config = dict(
    balance_loss=0.00219,
    vocab_size=16384,
    beta2=0.95,
    dataset='wikipedia_en',
)
Below are experts of layer 3 (counted from 0) of a mixture-of-experts language model. Rows are named gate (a neuron's input weights, with its number), up (a neuron's input weights, with its number), down (a neuron's output weights, with its number) and show model dimensions 128-255. Each number is 200 + 20 x the weight over its row's rms, rounded and kept within 0 to 999.
Before each expert's rows: a language model's description of what the expert responds to. This comes from a sample of Wikipedia text that the model never trained on.

# expert 9
Table separator bars and the verbs was, were, is, are, plus sentence-final periods, and inner pieces of words like Köppen.
gate0,183,200,209,195,193,206,193,220,211,181,240,227,203,209,186,187,187,196,215,197,150,211,172,190,193,227,204,191,198,227,196,190,146,148,240,209,194,208,222,183,180,198,173,189,163,197,218,168,178,206,184,185,171,195,194,220,208,199,213,219,185,182,161,198,197,183,219,202,185,183,199,198,207,185,202,179,194,187,214,184,215,187,216,197,195,205,224,160,228,188,180,199,205,180,209,208,159,182,224,199,203,213,218,174,185,189,240,211,200,191,196,252,186,185,177,244,220,208,191,196,211,200,198,192,178,211,205,156
up0,170,206,206,169,167,198,205,197,180,242,248,161,178,164,263,170,194,168,182,202,179,155,219,215,193,186,189,203,194,123,221,191,191,205,214,185,212,202,215,222,182,184,209,196,232,181,230,200,213,191,198,201,203,164,193,196,203,234,215,172,211,217,212,166,223,192,195,176,204,176,198,213,181,202,231,227,194,198,205,198,179,208,216,197,190,165,201,197,214,224,213,173,210,205,197,197,197,221,201,205,139,204,232,188,184,173,181,196,199,190,167,178,180,186,238,171,197,231,196,201,190,213,216,191,211,209,189,206
down0,194,178,184,190,179,199,210,177,202,198,180,202,201,184,198,159,176,219,216,194,211,234,209,163,203,202,226,199,185,138,188,197,238,230,229,216,193,207,199,213,191,213,214,181,200,182,213,200,204,221,211,198,215,170,184,196,177,193,222,170,190,191,201,159,181,221,202,183,173,209,176,206,167,192,223,233,228,218,202,232,188,188,191,204,196,172,187,190,221,230,209,226,190,198,201,196,171,204,194,231,190,196,184,167,175,197,214,212,192,213,229,208,189,194,192,209,207,205,183,188,210,241,169,233,200,196,171,188

# expert 4
Single digits in years, dates and map coordinates, plus inner syllables like op in Doppler and Adoption, and words like record, than.
gate0,192,200,215,183,204,206,213,233,253,181,211,190,197,210,213,189,190,192,195,198,200,178,211,217,212,180,201,159,215,201,204,200,159,221,188,209,190,241,221,164,207,218,195,220,195,195,180,201,180,176,175,193,194,168,227,160,243,226,231,217,208,213,210,206,216,185,189,177,203,227,198,215,188,183,191,184,193,218,230,188,201,199,188,216,194,212,229,192,182,189,214,172,152,237,195,221,195,195,190,171,168,221,154,223,217,186,215,222,203,193,186,196,211,201,230,214,207,207,196,216,224,200,220,193,202,179,197,236
up0,163,198,215,219,203,196,196,200,177,202,180,205,222,215,186,213,205,193,183,199,208,216,209,208,267,209,227,175,208,180,196,197,194,194,211,208,225,245,183,216,212,247,208,198,194,199,174,245,198,197,148,187,196,195,196,208,197,205,203,189,220,197,200,199,201,231,208,181,238,250,212,224,216,163,215,179,206,221,212,201,190,242,201,204,231,198,199,188,190,187,205,187,183,193,209,167,223,179,156,177,220,191,186,174,216,216,163,227,205,215,180,178,167,193,191,214,212,217,204,191,190,208,195,210,229,190,201,239
down0,206,194,207,222,222,228,185,210,202,187,199,179,181,188,204,188,220,175,170,198,238,202,206,190,207,211,198,200,184,203,171,182,199,195,222,172,205,217,217,220,217,222,188,210,189,212,211,241,180,269,235,224,205,193,172,182,204,185,238,174,160,203,211,143,207,202,164,224,175,203,220,197,216,229,256,197,181,223,199,197,193,209,212,203,211,179,203,200,178,179,232,192,216,208,197,203,218,172,207,188,203,167,176,196,213,192,170,227,206,221,187,243,170,172,201,230,212,192,167,183,184,186,222,194,184,218,204,209

# expert 11
Dash-led list items, table bars and year endings like 2009, plus inner pieces of rare names and terms like manoeuvre.
gate17,189,219,251,189,194,190,195,253,177,192,191,195,216,203,226,214,240,168,181,206,223,238,235,190,177,149,201,171,196,227,204,212,169,203,234,186,229,220,213,220,199,229,200,211,205,200,200,183,191,208,215,203,214,199,214,214,241,206,242,168,188,253,186,200,224,192,188,181,204,236,198,203,195,217,169,220,208,207,203,200,180,189,175,203,153,154,207,212,177,209,202,198,198,215,223,213,185,206,202,190,207,237,234,198,186,202,186,222,190,180,176,223,190,241,204,168,199,173,245,219,213,188,201,160,209,184,199,250
up17,178,176,201,203,202,175,208,216,227,204,162,206,164,234,225,178,187,238,178,173,177,219,182,204,177,244,222,205,192,219,205,183,213,213,196,194,209,190,202,208,185,187,230,192,174,225,155,212,187,226,184,163,225,276,187,180,212,195,192,238,195,205,258,205,229,211,221,193,233,217,216,188,211,181,180,193,167,196,209,213,193,185,152,213,238,214,228,232,161,201,177,208,225,243,160,218,174,200,227,195,168,198,181,186,195,194,218,189,204,227,186,201,207,191,208,206,167,218,201,220,164,201,191,184,161,187,191,203
down17,180,182,206,215,218,219,196,222,180,174,209,205,197,208,199,208,213,215,228,223,202,203,189,215,205,211,211,202,210,211,199,197,210,132,216,210,193,228,189,181,167,227,202,195,234,183,188,179,211,216,181,191,164,234,209,251,218,241,200,207,158,194,203,216,223,203,187,189,188,192,193,214,202,239,222,203,160,182,209,242,204,189,191,192,198,209,221,201,204,219,173,207,196,194,211,245,196,180,225,194,191,218,187,196,199,175,204,253,191,213,182,192,185,214,182,205,213,221,208,180,196,178,175,219,194,214,179,206

# expert 2
Short vowel or consonant pieces inside names and words right after an initial capital, such as B-ost-ock, B-ro-ther, Pet-r-uccelli.
gate0,168,251,195,230,201,197,208,204,173,212,242,182,190,161,233,167,208,202,195,190,238,200,196,208,187,208,186,199,189,190,254,195,189,195,177,200,216,205,227,178,170,198,197,200,193,185,159,248,214,216,196,223,181,191,138,209,187,186,193,244,208,188,203,198,209,226,160,228,206,194,212,225,197,210,217,204,200,200,182,236,224,208,178,233,196,193,188,216,210,185,208,170,226,201,202,195,189,238,218,213,197,205,209,201,224,192,191,184,208,241,195,182,190,213,164,182,190,164,229,146,199,207,211,235,224,203,179,170
up0,239,178,198,184,191,177,213,209,213,215,157,220,179,189,174,221,180,189,207,213,197,203,214,172,196,205,212,173,227,237,203,190,206,206,236,197,174,195,175,233,232,188,242,203,230,232,199,201,202,202,193,196,225,196,202,228,228,174,209,185,225,211,204,199,219,192,230,173,206,181,191,214,189,198,175,195,178,206,211,191,182,180,239,201,186,230,184,208,197,173,206,233,196,216,190,196,191,135,221,184,212,202,194,188,159,196,230,241,216,187,195,208,229,166,243,193,209,202,182,219,192,213,212,179,169,143,206,173
down0,213,197,211,156,199,222,206,228,200,205,191,235,201,225,205,216,189,189,220,191,193,195,183,186,201,184,191,234,184,193,205,242,174,204,205,169,199,183,223,177,191,210,211,221,168,179,225,174,229,185,224,203,164,224,179,204,201,147,214,223,213,188,187,179,192,207,188,182,208,206,199,166,205,210,193,211,179,204,193,229,198,153,235,209,206,188,179,253,198,186,208,211,179,213,191,175,178,215,252,208,203,203,172,198,193,203,172,216,218,176,164,234,202,215,182,206,215,205,213,183,216,227,192,245,220,199,184,204

# expert 0
Line breaks, section-heading markers and digits in years or tables, plus mid-name pieces like eb in Andleeb, Esteban.
gate17,219,183,231,221,180,184,205,214,220,190,234,209,173,237,202,196,215,195,206,172,182,171,214,211,186,150,196,175,194,189,184,190,198,207,182,187,240,180,196,170,206,212,152,199,231,197,225,190,179,221,206,196,207,215,215,165,179,200,222,190,210,194,177,228,209,191,223,185,206,187,234,209,225,220,204,169,224,205,171,188,168,199,180,178,192,227,229,174,218,176,168,182,181,167,236,205,213,179,199,203,202,209,217,225,213,213,202,213,200,186,183,227,209,167,221,212,219,181,192,215,180,205,182,175,204,180,180,205
up17,170,205,216,197,213,211,213,247,220,215,175,214,216,220,174,202,191,182,209,220,224,197,208,247,208,225,179,212,226,198,182,193,167,212,201,195,195,192,223,186,201,184,213,199,186,216,202,227,206,236,228,190,215,162,196,185,252,200,204,220,244,158,170,186,177,211,215,197,191,189,185,182,144,185,205,238,211,251,197,188,199,220,165,226,180,211,194,181,190,200,255,242,215,191,186,188,168,185,209,225,178,254,193,209,201,221,223,222,200,198,201,195,192,186,241,178,216,229,211,196,194,259,155,171,201,237,184,230
down17,206,212,150,204,215,193,172,213,199,186,197,215,222,215,179,210,198,200,192,183,197,226,236,192,176,205,199,163,197,208,218,223,198,186,173,246,199,192,221,199,197,223,162,206,205,186,169,184,193,203,202,160,202,211,214,192,203,186,236,215,173,201,188,190,211,214,165,209,213,162,226,228,225,186,233,182,205,216,204,190,170,214,221,207,229,229,205,207,211,216,200,170,211,189,187,204,201,178,223,204,198,140,198,212,221,243,209,190,185,233,189,167,201,220,185,157,210,185,196,215,195,145,187,235,215,243,230,188

# expert 8
Digits and capital initials after dashes or table bars, plus modal or prepositional words like will, would, under, by.
gate17,197,150,238,214,201,192,239,213,184,191,221,190,205,198,186,192,202,237,176,212,175,187,166,187,201,208,177,212,201,231,267,187,183,163,212,203,208,170,199,204,211,213,198,264,206,186,212,186,229,181,194,211,156,179,217,197,213,206,213,173,172,185,214,212,231,221,166,202,150,162,188,222,227,199,179,188,196,194,207,241,191,175,172,202,234,230,179,184,208,217,221,194,199,223,231,210,176,191,240,226,208,198,172,210,190,206,215,193,199,166,200,177,173,198,205,194,221,172,213,196,195,207,173,215,223,224,196,202
up17,180,194,197,197,233,149,213,188,227,206,215,197,201,187,182,209,182,190,167,211,175,213,170,192,202,200,211,204,201,195,213,228,192,199,217,134,199,249,221,190,205,179,191,197,172,171,203,220,190,174,207,206,210,210,187,129,214,161,232,190,193,193,193,202,227,226,151,206,199,209,199,201,214,212,217,214,184,176,191,188,203,200,170,205,242,198,222,216,178,234,224,166,234,185,170,198,202,233,192,217,188,212,222,211,234,219,187,248,228,192,230,214,175,202,170,188,212,182,190,196,204,209,196,194,241,192,259,194
down17,231,194,193,166,202,210,197,202,210,188,195,197,170,208,208,197,202,209,189,214,219,214,185,197,212,166,188,212,205,229,171,205,195,207,167,231,188,245,210,220,211,210,202,170,175,214,201,169,182,183,186,201,181,210,175,211,211,198,204,204,185,174,167,182,210,188,163,183,211,217,186,185,216,224,182,194,202,202,192,177,187,223,227,201,194,144,211,182,202,157,213,211,226,177,219,202,191,150,233,183,207,194,187,205,218,191,159,216,199,201,190,197,212,191,199,168,193,229,187,225,234,226,232,215,181,186,209,247

# expert 10
Commas, "The", "to", "for", opening parentheses and table bars before numbers, plus mid-word pieces like ign in Guignot.
gate0,182,188,228,215,209,178,186,184,221,201,181,189,202,196,223,203,201,170,204,230,224,202,182,196,211,188,234,211,167,220,201,219,200,203,203,188,195,212,225,242,236,203,210,207,196,202,195,229,205,217,212,158,213,167,216,148,201,217,249,213,171,175,196,182,171,195,173,190,235,204,241,191,171,208,215,187,184,215,198,180,204,181,178,184,252,208,195,182,178,224,182,227,190,196,226,220,191,188,189,197,174,220,175,185,199,188,209,204,191,207,196,231,210,190,206,203,205,191,194,208,207,205,178,194,209,259,220,199
up0,184,231,220,194,225,216,179,169,199,168,206,161,196,181,218,224,193,195,193,203,202,196,240,195,203,200,189,200,176,212,195,191,210,176,182,178,217,167,181,214,214,176,190,216,218,212,187,220,208,199,178,211,213,184,228,191,160,214,196,160,177,179,203,187,214,215,195,177,203,197,193,179,194,178,200,184,182,219,232,168,220,180,195,213,194,229,206,218,192,219,179,149,196,156,226,181,170,205,191,229,199,175,198,193,234,200,207,176,231,219,225,187,198,192,195,219,199,237,200,189,177,190,217,187,239,179,196,183
down0,195,216,224,207,244,188,217,228,221,173,199,179,198,200,162,185,211,202,197,209,167,218,194,168,228,229,217,221,219,182,207,192,227,192,200,219,186,199,220,220,202,234,243,180,200,201,176,164,191,234,208,194,246,219,210,212,199,213,229,209,194,213,217,188,163,228,227,191,200,182,211,191,188,193,218,198,233,200,239,205,219,211,160,184,212,198,213,206,203,201,164,210,199,198,209,169,183,190,197,207,205,233,156,196,227,198,198,168,183,181,206,189,210,186,198,212,209,206,192,197,209,167,193,208,217,212,186,218

# expert 6
Leading digits of numbers, percent signs and capital name starts like S, N, O, K, often in tables or math text.
gate0,175,176,204,204,254,214,218,199,190,237,187,208,197,198,218,241,180,216,175,215,193,216,179,230,212,155,213,203,165,249,207,183,184,211,189,192,219,230,243,218,190,203,199,195,196,179,190,183,208,223,205,198,226,204,204,211,206,222,181,208,188,187,176,195,236,214,189,154,181,222,173,218,201,246,206,258,214,171,215,236,214,186,190,223,175,207,186,153,199,170,186,222,229,207,208,190,204,193,216,221,200,190,208,220,260,205,200,236,192,210,221,190,227,218,215,198,173,210,177,169,176,238,191,231,203,199,184,212
up0,188,213,218,153,200,223,205,185,211,242,195,218,227,175,220,171,164,210,192,236,189,209,226,199,227,230,191,187,180,186,179,167,205,255,189,156,178,185,161,239,228,222,175,169,184,180,197,247,200,187,228,216,215,217,186,186,212,189,190,201,212,208,178,181,215,218,173,145,162,150,208,192,179,191,136,203,172,192,185,171,171,176,189,193,230,170,173,194,221,162,209,229,196,212,188,222,200,179,203,208,197,181,211,214,192,208,183,240,204,170,185,275,207,212,195,228,183,198,224,212,202,196,200,226,195,198,181,216
down0,228,221,132,245,200,212,216,205,219,237,173,159,167,184,216,193,214,181,206,231,189,219,182,202,204,185,174,189,195,190,184,220,193,181,205,219,183,206,185,193,210,225,173,224,171,173,228,191,208,177,236,177,184,244,189,207,168,205,231,194,200,198,174,212,248,210,206,197,199,204,186,164,212,235,205,214,231,236,221,239,212,215,201,199,194,191,235,214,230,193,196,176,214,214,232,183,153,197,221,200,192,228,192,207,186,222,178,203,166,204,205,230,230,193,188,175,199,213,195,159,202,229,213,225,218,177,179,209

# expert 5
"the", dashes and capital-letter name starts like M, B, Al, plus inner pieces of Spanish names such as Jo-aqu-ín.
gate0,201,224,214,208,211,179,237,204,182,196,207,194,221,195,163,187,192,214,227,180,227,180,183,220,186,178,165,190,181,191,254,207,203,223,210,178,187,177,196,208,179,201,168,166,223,230,207,164,211,202,188,224,229,206,210,173,190,207,201,193,217,167,213,252,197,244,195,186,194,186,258,203,188,209,238,181,206,203,230,158,185,196,204,193,207,195,201,187,198,225,208,182,231,225,227,200,229,179,211,226,194,169,220,201,145,233,196,217,239,205,209,160,138,216,194,209,186,201,165,181,195,174,204,214,176,181,217,234
up0,207,233,214,193,240,171,208,206,180,203,187,199,183,211,184,218,225,202,246,215,181,218,228,215,211,176,216,211,214,254,204,194,195,214,201,195,207,215,212,193,189,164,194,186,209,201,175,177,182,230,204,221,177,181,209,212,210,207,209,205,248,210,212,203,197,167,215,204,216,202,192,171,195,168,202,227,210,173,199,192,209,201,223,163,226,204,200,208,180,238,206,218,208,210,220,211,206,196,194,190,209,188,198,209,191,215,218,210,213,199,173,184,190,211,173,198,163,233,203,221,157,205,185,165,183,231,210,229
down0,212,208,202,180,197,180,191,204,200,214,177,220,182,207,175,238,227,200,201,194,208,165,182,231,216,179,222,210,202,198,188,187,211,195,182,209,205,206,207,196,186,221,206,189,185,183,193,216,204,197,199,207,195,196,197,205,165,215,215,196,205,184,189,200,230,179,233,240,207,177,187,175,178,185,213,198,238,220,211,204,220,182,199,157,219,202,200,181,196,221,208,218,209,196,209,187,194,201,168,191,231,216,141,158,191,191,182,219,196,202,196,203,190,253,223,200,183,199,179,219,235,191,193,161,237,185,257,214

# expert 1
Line breaks closing table rows, closing parentheses and quotes, and a comma or bar joined to a capital, like ", N", " | T".
gate0,184,207,210,190,188,232,193,231,245,197,215,219,191,158,187,224,187,173,194,157,190,212,209,224,194,201,239,189,218,240,205,201,188,220,194,212,207,237,203,208,180,157,186,208,209,205,201,189,212,193,177,191,178,153,200,185,229,198,196,185,162,208,198,223,166,183,170,195,170,198,235,228,175,200,178,163,196,183,212,160,227,181,230,192,192,168,195,185,178,200,237,195,211,220,207,227,207,165,155,230,197,175,195,180,196,225,187,207,204,195,190,191,209,190,223,189,192,242,222,226,192,230,168,167,208,178,217,182
up0,164,207,213,196,216,222,196,208,205,234,185,192,203,250,218,212,202,148,215,212,176,209,191,176,195,205,226,242,225,204,202,199,181,176,204,187,181,162,190,198,209,177,222,177,194,193,191,196,199,215,233,231,210,204,198,226,225,222,184,209,232,222,187,205,180,183,202,214,177,219,160,241,183,169,209,204,218,185,213,233,205,188,174,176,164,178,183,222,206,229,214,188,187,211,192,184,181,205,196,249,222,179,234,226,208,206,210,199,191,204,183,174,214,202,206,202,228,204,200,219,156,166,206,192,154,202,189,162
down0,162,222,188,220,214,210,176,210,201,236,200,172,179,176,189,166,261,180,187,237,172,178,185,237,174,184,197,188,208,134,204,183,182,196,173,209,200,159,198,185,210,179,226,193,186,198,184,204,194,239,177,190,219,184,170,204,168,195,179,207,207,214,234,220,236,173,215,166,206,209,180,211,160,189,178,199,178,187,197,216,200,225,202,177,202,218,195,199,242,186,173,245,221,183,210,242,246,200,210,227,202,228,207,205,224,200,207,181,247,182,230,216,223,203,195,211,191,215,191,182,160,220,181,203,210,211,223,203

# expert 3
Table cell bars, "of", semicolons and word-final suffixes like -ation, -ated, plus mid-word pieces of foreign names such as Gen-ev-a.
gate0,180,220,222,198,182,226,183,209,199,211,202,185,151,191,159,189,200,220,217,186,188,184,170,193,216,208,163,197,171,198,179,212,175,179,210,211,213,178,171,205,163,211,209,226,187,204,203,236,214,203,178,222,250,198,217,239,195,209,185,179,229,213,190,213,196,166,206,201,231,165,177,162,183,167,192,191,191,226,207,205,216,253,205,180,207,200,204,174,206,195,194,179,207,203,217,195,205,143,185,211,170,215,215,221,202,181,199,231,201,161,172,180,167,193,215,226,182,189,185,221,242,222,171,181,205,204,194,248
up0,199,224,205,185,208,196,213,210,201,166,208,208,218,192,155,227,226,190,186,176,184,195,151,214,199,203,238,207,243,204,206,184,203,168,216,209,187,203,207,183,173,201,196,211,194,203,209,206,170,188,228,213,183,197,197,175,211,164,191,180,195,222,185,193,222,189,219,205,202,193,206,211,200,197,220,218,200,205,188,184,206,198,173,185,186,183,203,191,229,244,185,224,180,227,195,200,178,225,232,192,174,198,196,178,227,213,193,189,208,175,211,184,194,210,228,201,182,143,204,207,223,212,175,223,205,198,242,226
down0,217,195,187,187,180,192,202,204,185,222,195,190,187,199,194,204,213,264,223,176,203,184,196,188,205,225,214,206,192,204,185,180,203,165,182,239,187,238,205,195,215,202,193,202,193,211,224,235,189,222,212,197,188,192,229,210,223,232,242,171,182,203,197,203,185,189,211,220,237,165,228,210,221,222,185,172,218,196,241,196,184,235,234,183,211,211,187,156,193,227,224,205,201,239,205,192,236,210,172,214,215,185,201,188,196,196,201,231,207,211,208,207,184,189,196,235,232,162,191,180,250,256,191,209,202,184,200,217